Weights of a small mixture-of-experts language model, trained from scratch on English Wikipedia: 181M parameters, a shared expert of 192 neurons.
Below are experts of layer 6 (counted from 0) of a mixture-of-experts language model. Rows are named router (the router's row for the expert), gate (a neuron's input weights, with its number), up (a neuron's input weights, with its number), down (a neuron's output weights, with its number) and show model dimensions 64-127. Each number is 128 + 24 x the weight over its row's rms, rounded and kept within 0 to 255.
Before each expert's rows: "comes after" lists some tokens at least twice as common just before its tokens as in all text. This comes from a sample of Wikipedia text that the model never trained on. Tokens count by the router's weight.

# expert 3
comes after: " was", " to", " were", " is", " be", " been"
router [103 140 158 136 116 132 148  80 141 148 151 121 152 103 115 141 145 119  99 135 119 101 129 118 150 122 120 129 148 161 148 126 158 116 171 143 129 118 114 137 176 134 120  81 142 123 147 157 135 117 153 120  90 134 129  94 146 142 144 110 130 139 160  96]
gate0 [145 116 138 117 115 133 143 150 131 123 113 153 166 119  91 138 111 117 108 115  89 129 126 129 106 134 151 147 128 137  96 133  93 139 124 163 159 139 128 130 117 153 138 134 160 114 123  96  98 107 111 122 131 124 171 153 128 139 154 146 136 170 137  98]
up0 [ 93 103 116 114 101 174 156 147 135 107 149 149 107 145 153 135  87  83 129 101 122 145 128 169 141  86 136 109 121 137 136  73 129 133 160  89 128 133 122 130 117 145 115 109  97 119 130 148 127 149 114 119 117 100 124  80 154  76 123 144 166 117 171 154]
down0 [113  92 121 137  98 116 134 152 122 127 114 112 157 132 124 164 145 136  65 138 116 116 120  66 147 134 123 156 172 101 144 151 109 114 131 119 123 159 103 139  82 105 146 116  86 118 164 119  90 179 116 129 130  96 116 152 154 100  91 113 140  95 112 122]
gate1 [103 114 111 134 124  99 141 118 164 130  93 142 136 163  88 127 120 111 128  90  90 137 138 108 117 128 124  90 123 162 121 141  56 137  81 118 130 133 170 122 139 127 154 164 172 139 138 170 167 113 115 138 148 124 144 155 121 127 146 113 103 106 138 115]
up1 [134 115 116 158 151 117 134 157 113 160  87 167 149 151 122 106 115  95 100  95 105 124 123 110 173 140 153 122 104 149 142 146  93 161 147 106 113  86 162 106 154 160 169 155 165 140 150 145 144 168  99 147 133 137 159 143  89 168 136 131 118 107 151  94]
down1 [169 165 112 114 151 121 134 144 122 134 144 113 159 171 117  99 136 144  82 140 102  84 140  67  97 144 155 133 127 114 109 168 107 135 155  85 201  95 129 153 120 131 175  97 112 134 133 164 164 174 131 157 160 146 136 110 139 169 168 119 138 145 120  88]
gate2 [ 79 126 175 139 126 120 109 127 120 131  80 113 152 129 120 138 144 140 156 137 118  87 109 167 117 139 115 114 157 149  85 145 111 144 119 110  78 151 114 162 112 165  89 154 178  94  96 134  99 111 116 144 133 127 148 146 177 153 118  80 105 143 105  76]
up2 [ 98 117 130  98 123 125  88  75 123 139  96  91 160  96 120 137 122 106 139 139  89 115 105  81  59 176 142 104 136 133  89 135 136 138 101  90 103 167 117 121 121 154 156 138 115 115  89 104 123 130 124 153 128  90 125 158 113 111 139  76 160 117 119  82]
down2 [120 157 125 128 174 154 110 120 125 102  83  80 128 110 141 118 123 125 108 110 102  67  99 118 129  97 113  79 151  84 106 152 108 134  90 152 116 142  97 133 101 138 150  98 142 148 124  67 104 100 161 146 101 118  92 144 135 156  85 139 157 109 116 131]
gate3 [134 148 131 161 100 103 154 141 130 117 135 169 137 145 123 131 143 187 101 136 157 113 150 165 132 104 125 147 142  85 133 103 111 141  95 109 114 140 157 122 122 114 102 141 114 118 117 111 117 152 161 156  96 121 126 154 123 104 114  98 130 124 108 152]
up3 [101 120 124  77  93  89 127 125 128 128 138 111 164 113 109 119  99 132 130 142 152 103  97 101 119 112 136 132 140 136 157 140 138 137 141  96 130 149 104 176 128 113 157 136 117  85 126 179 155 110 179 102 128 168 136 133 130 152 111 120 129  95 135 133]
down3 [101 115 113 131 144 137 143 119 103 149 125 115 132 106 114 133 124 136 103 125 124  96 132  97 139 107 141 160 136 113 101 151  98 145 162 128 148 115 129 167 104 170 151 128 144 100 133 104 175 142 134 125 137 116 156 135  88 123  83 156 108 114 133 123]
gate4 [116 150 120 119 154 143 118  84 157 120 131 126 130 109 136 116 154 143 121  86 153 114 160 107  99 101 133 149 172 126 133 140 132 122  83  73 133 123 145  96 145 106 127 135 106 107 139 121 131 111 145 149 152  97 154 151 159 120  96 100 153 127 152 117]
up4 [ 91  96 149 152 118 105 162 124 108 184 166 128 135 135 149 100  58 107 119 104 100  94 153 118 106 137 121 145 146 140 168 135 116 174 111  82 128 137 144 119 119 174 107 110 126 119 118 129 120 156 137 163 139 161 148 141 137 188 146 144 130 149  99 146]
down4 [118 135 142 131 134 116 158 110  91 108 118 119 159 107 141 131 135 129  76 129 129 152 139 113 152 133 148 129 159 127  90 170 118 123 127 120 107 138 101 109 146 132 114 158 156 159 100 104 127 123 135 137 110 138 127 152 121 162 142 134 107 147 153 122]

# expert 22
comes after: "–", " a", " the", " his", " first", "s"
router [ 88 140 106 141 124 166 171 147 147 116 131 121  90  83 111 132 148 135 134 151 115 135 119 109 126 111  83 143  88 101 163 131 132  95 126  93 128 112  96 136 139 129 131 147 112 131 122 100 101 105 143 110 146 105 153  86 121 139  92  95 131 108 131 107]
gate0 [ 97 152 143 115 144 144 145 143 119 137  81 136 156 156 135 116 112 105 169 137 195 138 107 134 122  88 142 154 149 150 157 108 103  98 132 108 146 110 102 149 164 114 135  96 133 136  86 111 149 120 128 102 151 145 110  93 122 140 127 160 117 121 184 107]
up0 [133 146  92 115 142  88 124 129 132 122 153 150 138 103 131 177 141 108 142 113 154 189 144 117 140 121 116 158 117 146 102 112 161 136 130 142 121 148  98 132 124  91 117  86 123 146 156 127 117 168 167 104 134 136 178 134 137  96 166 137 169 129 114  98]
down0 [135 133 131 104 115  93 102 134 122 137 118 146  99 128 133 129 120 159 126 101  81 104 122 129 124 164  89 130 117 117 156 157 133 149 126 148 155 133 119 108 156 135 137  96  95  91 126 183 111 128 147 114 143 138 158 124 103  92 140 159 172 146  98 117]
gate1 [103 133 132 149 132 161 164 114 111 104 149 117 130 100 133 118 139 153  85 101 132 107  97 119 121 122 138 161 104  87 140 116 130  88 144 145 175 143 158 110 101 147 142 103 145 160 120 102 158  89 101 108 154 106 158 120 132 144  95 111 144 101 125 114]
up1 [116 129  68 142 173 122 137 113 162 108 132 106 102 105 115 124  74  85 114 138  87 127 132  95  98 107  83 144 134 139 170 152 103 164 128 161  91 110 126 144 128 160 166  97 120 122 123 134 123 128 132 134 117 135 120 116 112 116 145 142 127 130 121 143]
down1 [143 121  96 103 104 165 145  96 108 135 135 119 114 110 121 133  97  93 137 133 104 103 119 125 140 113 142 173  81 108 118 160 132  88 137  93 156 160 117 138 114 130 150 183 103 132  93 152 115  91 143 102 151 128 122 102  93  96  90 107 125 134 131 122]
gate2 [ 80  86 112 133 133 116  97 183 105 153 167 115 122 124 119 112 159 173 147 183 149 153 124 133 171 155 128  77 139 150 131 127 135  87  69 127 149 148 150 133 140 128 160 101 168 138 114  85 161 128 131 140 167 180 144 134  92 122  78 149 122 141 143 131]
up2 [133 140 124 125 146 149 138 130 140 127 122  98 144 133 125 133  89 148 167 137 172 102 116 124 111 121 158 160 103 137 135 133 161 141 134  99 156 128 141 122 115 140 119 108 116 141 141 117 133 114  99 152 133  85 107 164 147 102 121 144 112 140 122 123]
down2 [112 144 139 137 113 143 130  95 165 133  89 141  96  92 125 135 104 133 156  82 138 115  96  97 106 123 131 133 123 110 132 161 125 159 110 113 122  95 134 166  90 162 131 133 161 153  91 120 125 174 169 173 114  88 165 143 124 182 159  91 144  95 117 129]
gate3 [125 157 142 117 160  98 109 134  95 152  91  76  99 134 120 136 129 128 187 153 147 120 128 165 121 130 106 108 121 117 148 146 100 169 108 127 101 140 106  91 168 122  92 154 135 135 141 135 168 153 159 192  79 135 154 109 128 141  82 146 108 131 146 125]
up3 [130 160 154 138 134 149 166 135 115 127 101  93 158 124 153 102 172 128 133 175 121  87 145 122 134 122 134 117 157 133 147  96 139 146 138 137 172 159 155 102 136 159 142 124 114 144  98 150 140 180 155 138  96 135 176  73 115 146 107 112 108 108 127 111]
down3 [149 120  96 106 146 104 122 133 224 114 127 144 146 110 159 121 154 132 173 104 124  51  99 124 132 133 117 104 118 102  58 112 150 135 131 166 127 124 109 129 130 183 107  95  99 116 120 134 117 108 149 112 129 119 110 128 128 129  94 108 135 175 123 152]
gate4 [ 74 153 132 104 126 159 135 128 146 152 126 142 126  95 168 139  94 110 194 169 177 131  89 117 123 172 118 133 154 155 134 112 122 111 115 142 102 135 140 149 129 119 129 147 150 147 107 125 104 115 147 118 109 131 142 162 160 146 115 132 109 143 112 130]
up4 [113 131 134  97 149 119 124 141  96 103 173 158 143 108 169 130 107 113 180 150 120 119 159 126 119 144 105 129 135 105  48 114  98 119 113 139 128  99 132 154 171 153 131 130 149 124 195 121  84 139 148 149 117 153 122 111 111 120 107 151 165 162 158 131]
down4 [124 151 144 110 110 178 179 121 103 111 145 170 151 101 172 111 154 119 138 114 153  97 154 120  99 168 123 116 151 137 133 138 153 124 137 127 109 106 118 119 129 110  99 161  99 134 143 127 149 115 128 175 110 128 134 152 176 141 110 137 126 108 169 110]

# expert 24
comes after: " the", " a", " his", " The", "s", " this"
router [118 113 153 136 103 134 104 122 106 118 157 136 112 109 134 132 109 120 129 163 149 112 120  95 144 142 112  92 126 127 136 126 131  89 132 118 209 105 126 158  99 116  88 118 159 145 141 112 125  97 169 149 133 131 174 192 135 135  87 151 117 125 106 134]
gate0 [141 141 152 133  86 128 106 132 152 117 115  79 107 121 151 185 138 146 151  92 131 122 108 158  89 157 147 160 138  94 147 141 115 168 143  64 129 153 154 143 119  99 117 143 127 139 109  88 131 126 106 132 144 149 143 123  99 138 129 111 112 125 106 132]
up0 [130 104  94 127 161 154 177 138 108 147 123 155 137 154  98  87 146 108 129 168 123 158 142 121 149 108 108 109 132 150 103 115 145  76 102 193 130 119  85  97 174 139 151 122 118 143 141 165 115 136 153 105 130 136 118 142 132 117 126 144 164 140 186 116]
down0 [151 113 129  99 129 137 133 109  72 150 110  78  99 157 123 134  93 149 144 165 131 135 149 188 137 113 173 145  81 109 139 150 143 100 127 144 130 142  84 144 122 130 130 118 141 151 122 101 115 153 121 134 140 146 136  68  78 143  86 138 198  80 161  99]
gate1 [146 125 163 100  79 132 141 134 146 146 156 143 119 171 155 130 121 165 177 144 135 131 106 115 167 110 123 135 129 153 110 105 130 103 177 118 147 148 170 104  60 143 159 120 146 108 183 121 142 101 143 155 113 160 119 105 139 172 134 134 136 115  81 115]
up1 [138 102  79 161 184 115 103 128 105  94 142 142  94 118 140 108 153 110  77 144 171 109 104 169 137 122 131 158 120  96 134 120 172  91 156 147 129 106  97  92 159  80 119 133 101 155 114 137 166 120 135  96 205  85 108 178  79  71  59 156 119 127 159 130]
down1 [ 97 104 146 148 132 136 101 121  96 125 111 131 117 167 155 147 106 128 149 153 140 105 106 110 131 117  99 144 120 128 141 101 130 138 151 115  94 127 129 147 155 101 105 133  96 120 101 109 167 155 114 108 124  95  98 125  89 128  92 176 113 120 129 146]
gate2 [133 117 145 141 119  97 147 122 126 141 153 121 128 122 120 175  90 124 111 125 171 124 120  93 105  97 110 127 130  91 106 103 104 158 123 156 135  96 133 111 105 159 163 110 130 128 145 118 158 102 123 114  86 121 164 121 117 120 118 143 103 133 106 161]
up2 [101 152 168 167  98 133 136 154 120 132 134  91 101 103 113 124 139 100 156 102 131 122 123 114 152 102 133 125 149 132 170 145 133 127 108  89 124 151 136 179 114 164 138 141 168  84  84  96 163 116  90 128  86 169 101 135  96 124  98 163 136  71 128 118]
down2 [117 104 157 128 110 122 122 127 169 161  80 111 135 152 108 111 131 151  98 117 111 111 120 129 157  85 141  88 179 134 144 124 129 110 141 115 137 116 108 129 107 151 112 124 125 161 141 143  83 150 159 134 114 163 159 129 147  99 176 131 104 166 113  95]
gate3 [125 133 157 123 165 152 141 164 101  94  98 121 108 113 145 138 169 128 157 106  66 113 107 139 137 167 104 147 146 131 126 146 159 108 160 154 150 164 111 162 108 129  92 174 146 123  95 137 104 152  93 129 101 138 139 145 135 169 154 130 110 143 135  85]
up3 [102 101  88  76 132 171  79 124 158 121  99 139 130 130 138 110 177  72 123 150 102 126 124 156 111 127 122 123  95 130 138 128 146 148 161 130 121 129 119  99 171 113 105 138 137 103 108 185 126 167 149 119 150 152 152 119 175 132 103  94 124 136 113 116]
down3 [122 146  80 107 156 155  72 103 112 131 174 131 136 150  80 151 140 154 153 127 121 144 141 142 146 168 156 183 122 126 159 115 144 135  79  91 126 160 108 118 152 115 118 140 121 134 106 176 121 174 140  98 187 100 103 128 150 172 136 154 130 144 134 144]
gate4 [101 117 177 152 142 127 148 127 132 169 139 103 113 139 102 125 118 108 149 144 118 156 119 125 104 118 132 147 131 134 123 122 174 133 138 118 114 134 137 127 155  89 133 132 141 113 137 122 134 110 135 135 138 104 152  90  83 156 106 172 131 126 136 107]
up4 [ 79 141 132 149 112  73 137 129 142 152 141 124 143  87 108 119 100 109 157 107 117 131 140 102 120  90 126 153 148 151 109 138 100 175 145  77 156 135 135 139 121 140 133 114 163 132 145 121 107 124 134 153  90 107 126 196  98 102 150  96 166 143  94 160]
down4 [108  96 134 104 142 129 120 122 134 156 115 128 106 111 124 136  94 119 141 148 128 113 118 155 155 116 117 119 131 138 140  86 125 132 125 120 123  95 122 125 110 159 122 119 139 191 146 109 107 114 163 134 166 140 147 146 114 114 148 122 129 135 138 153]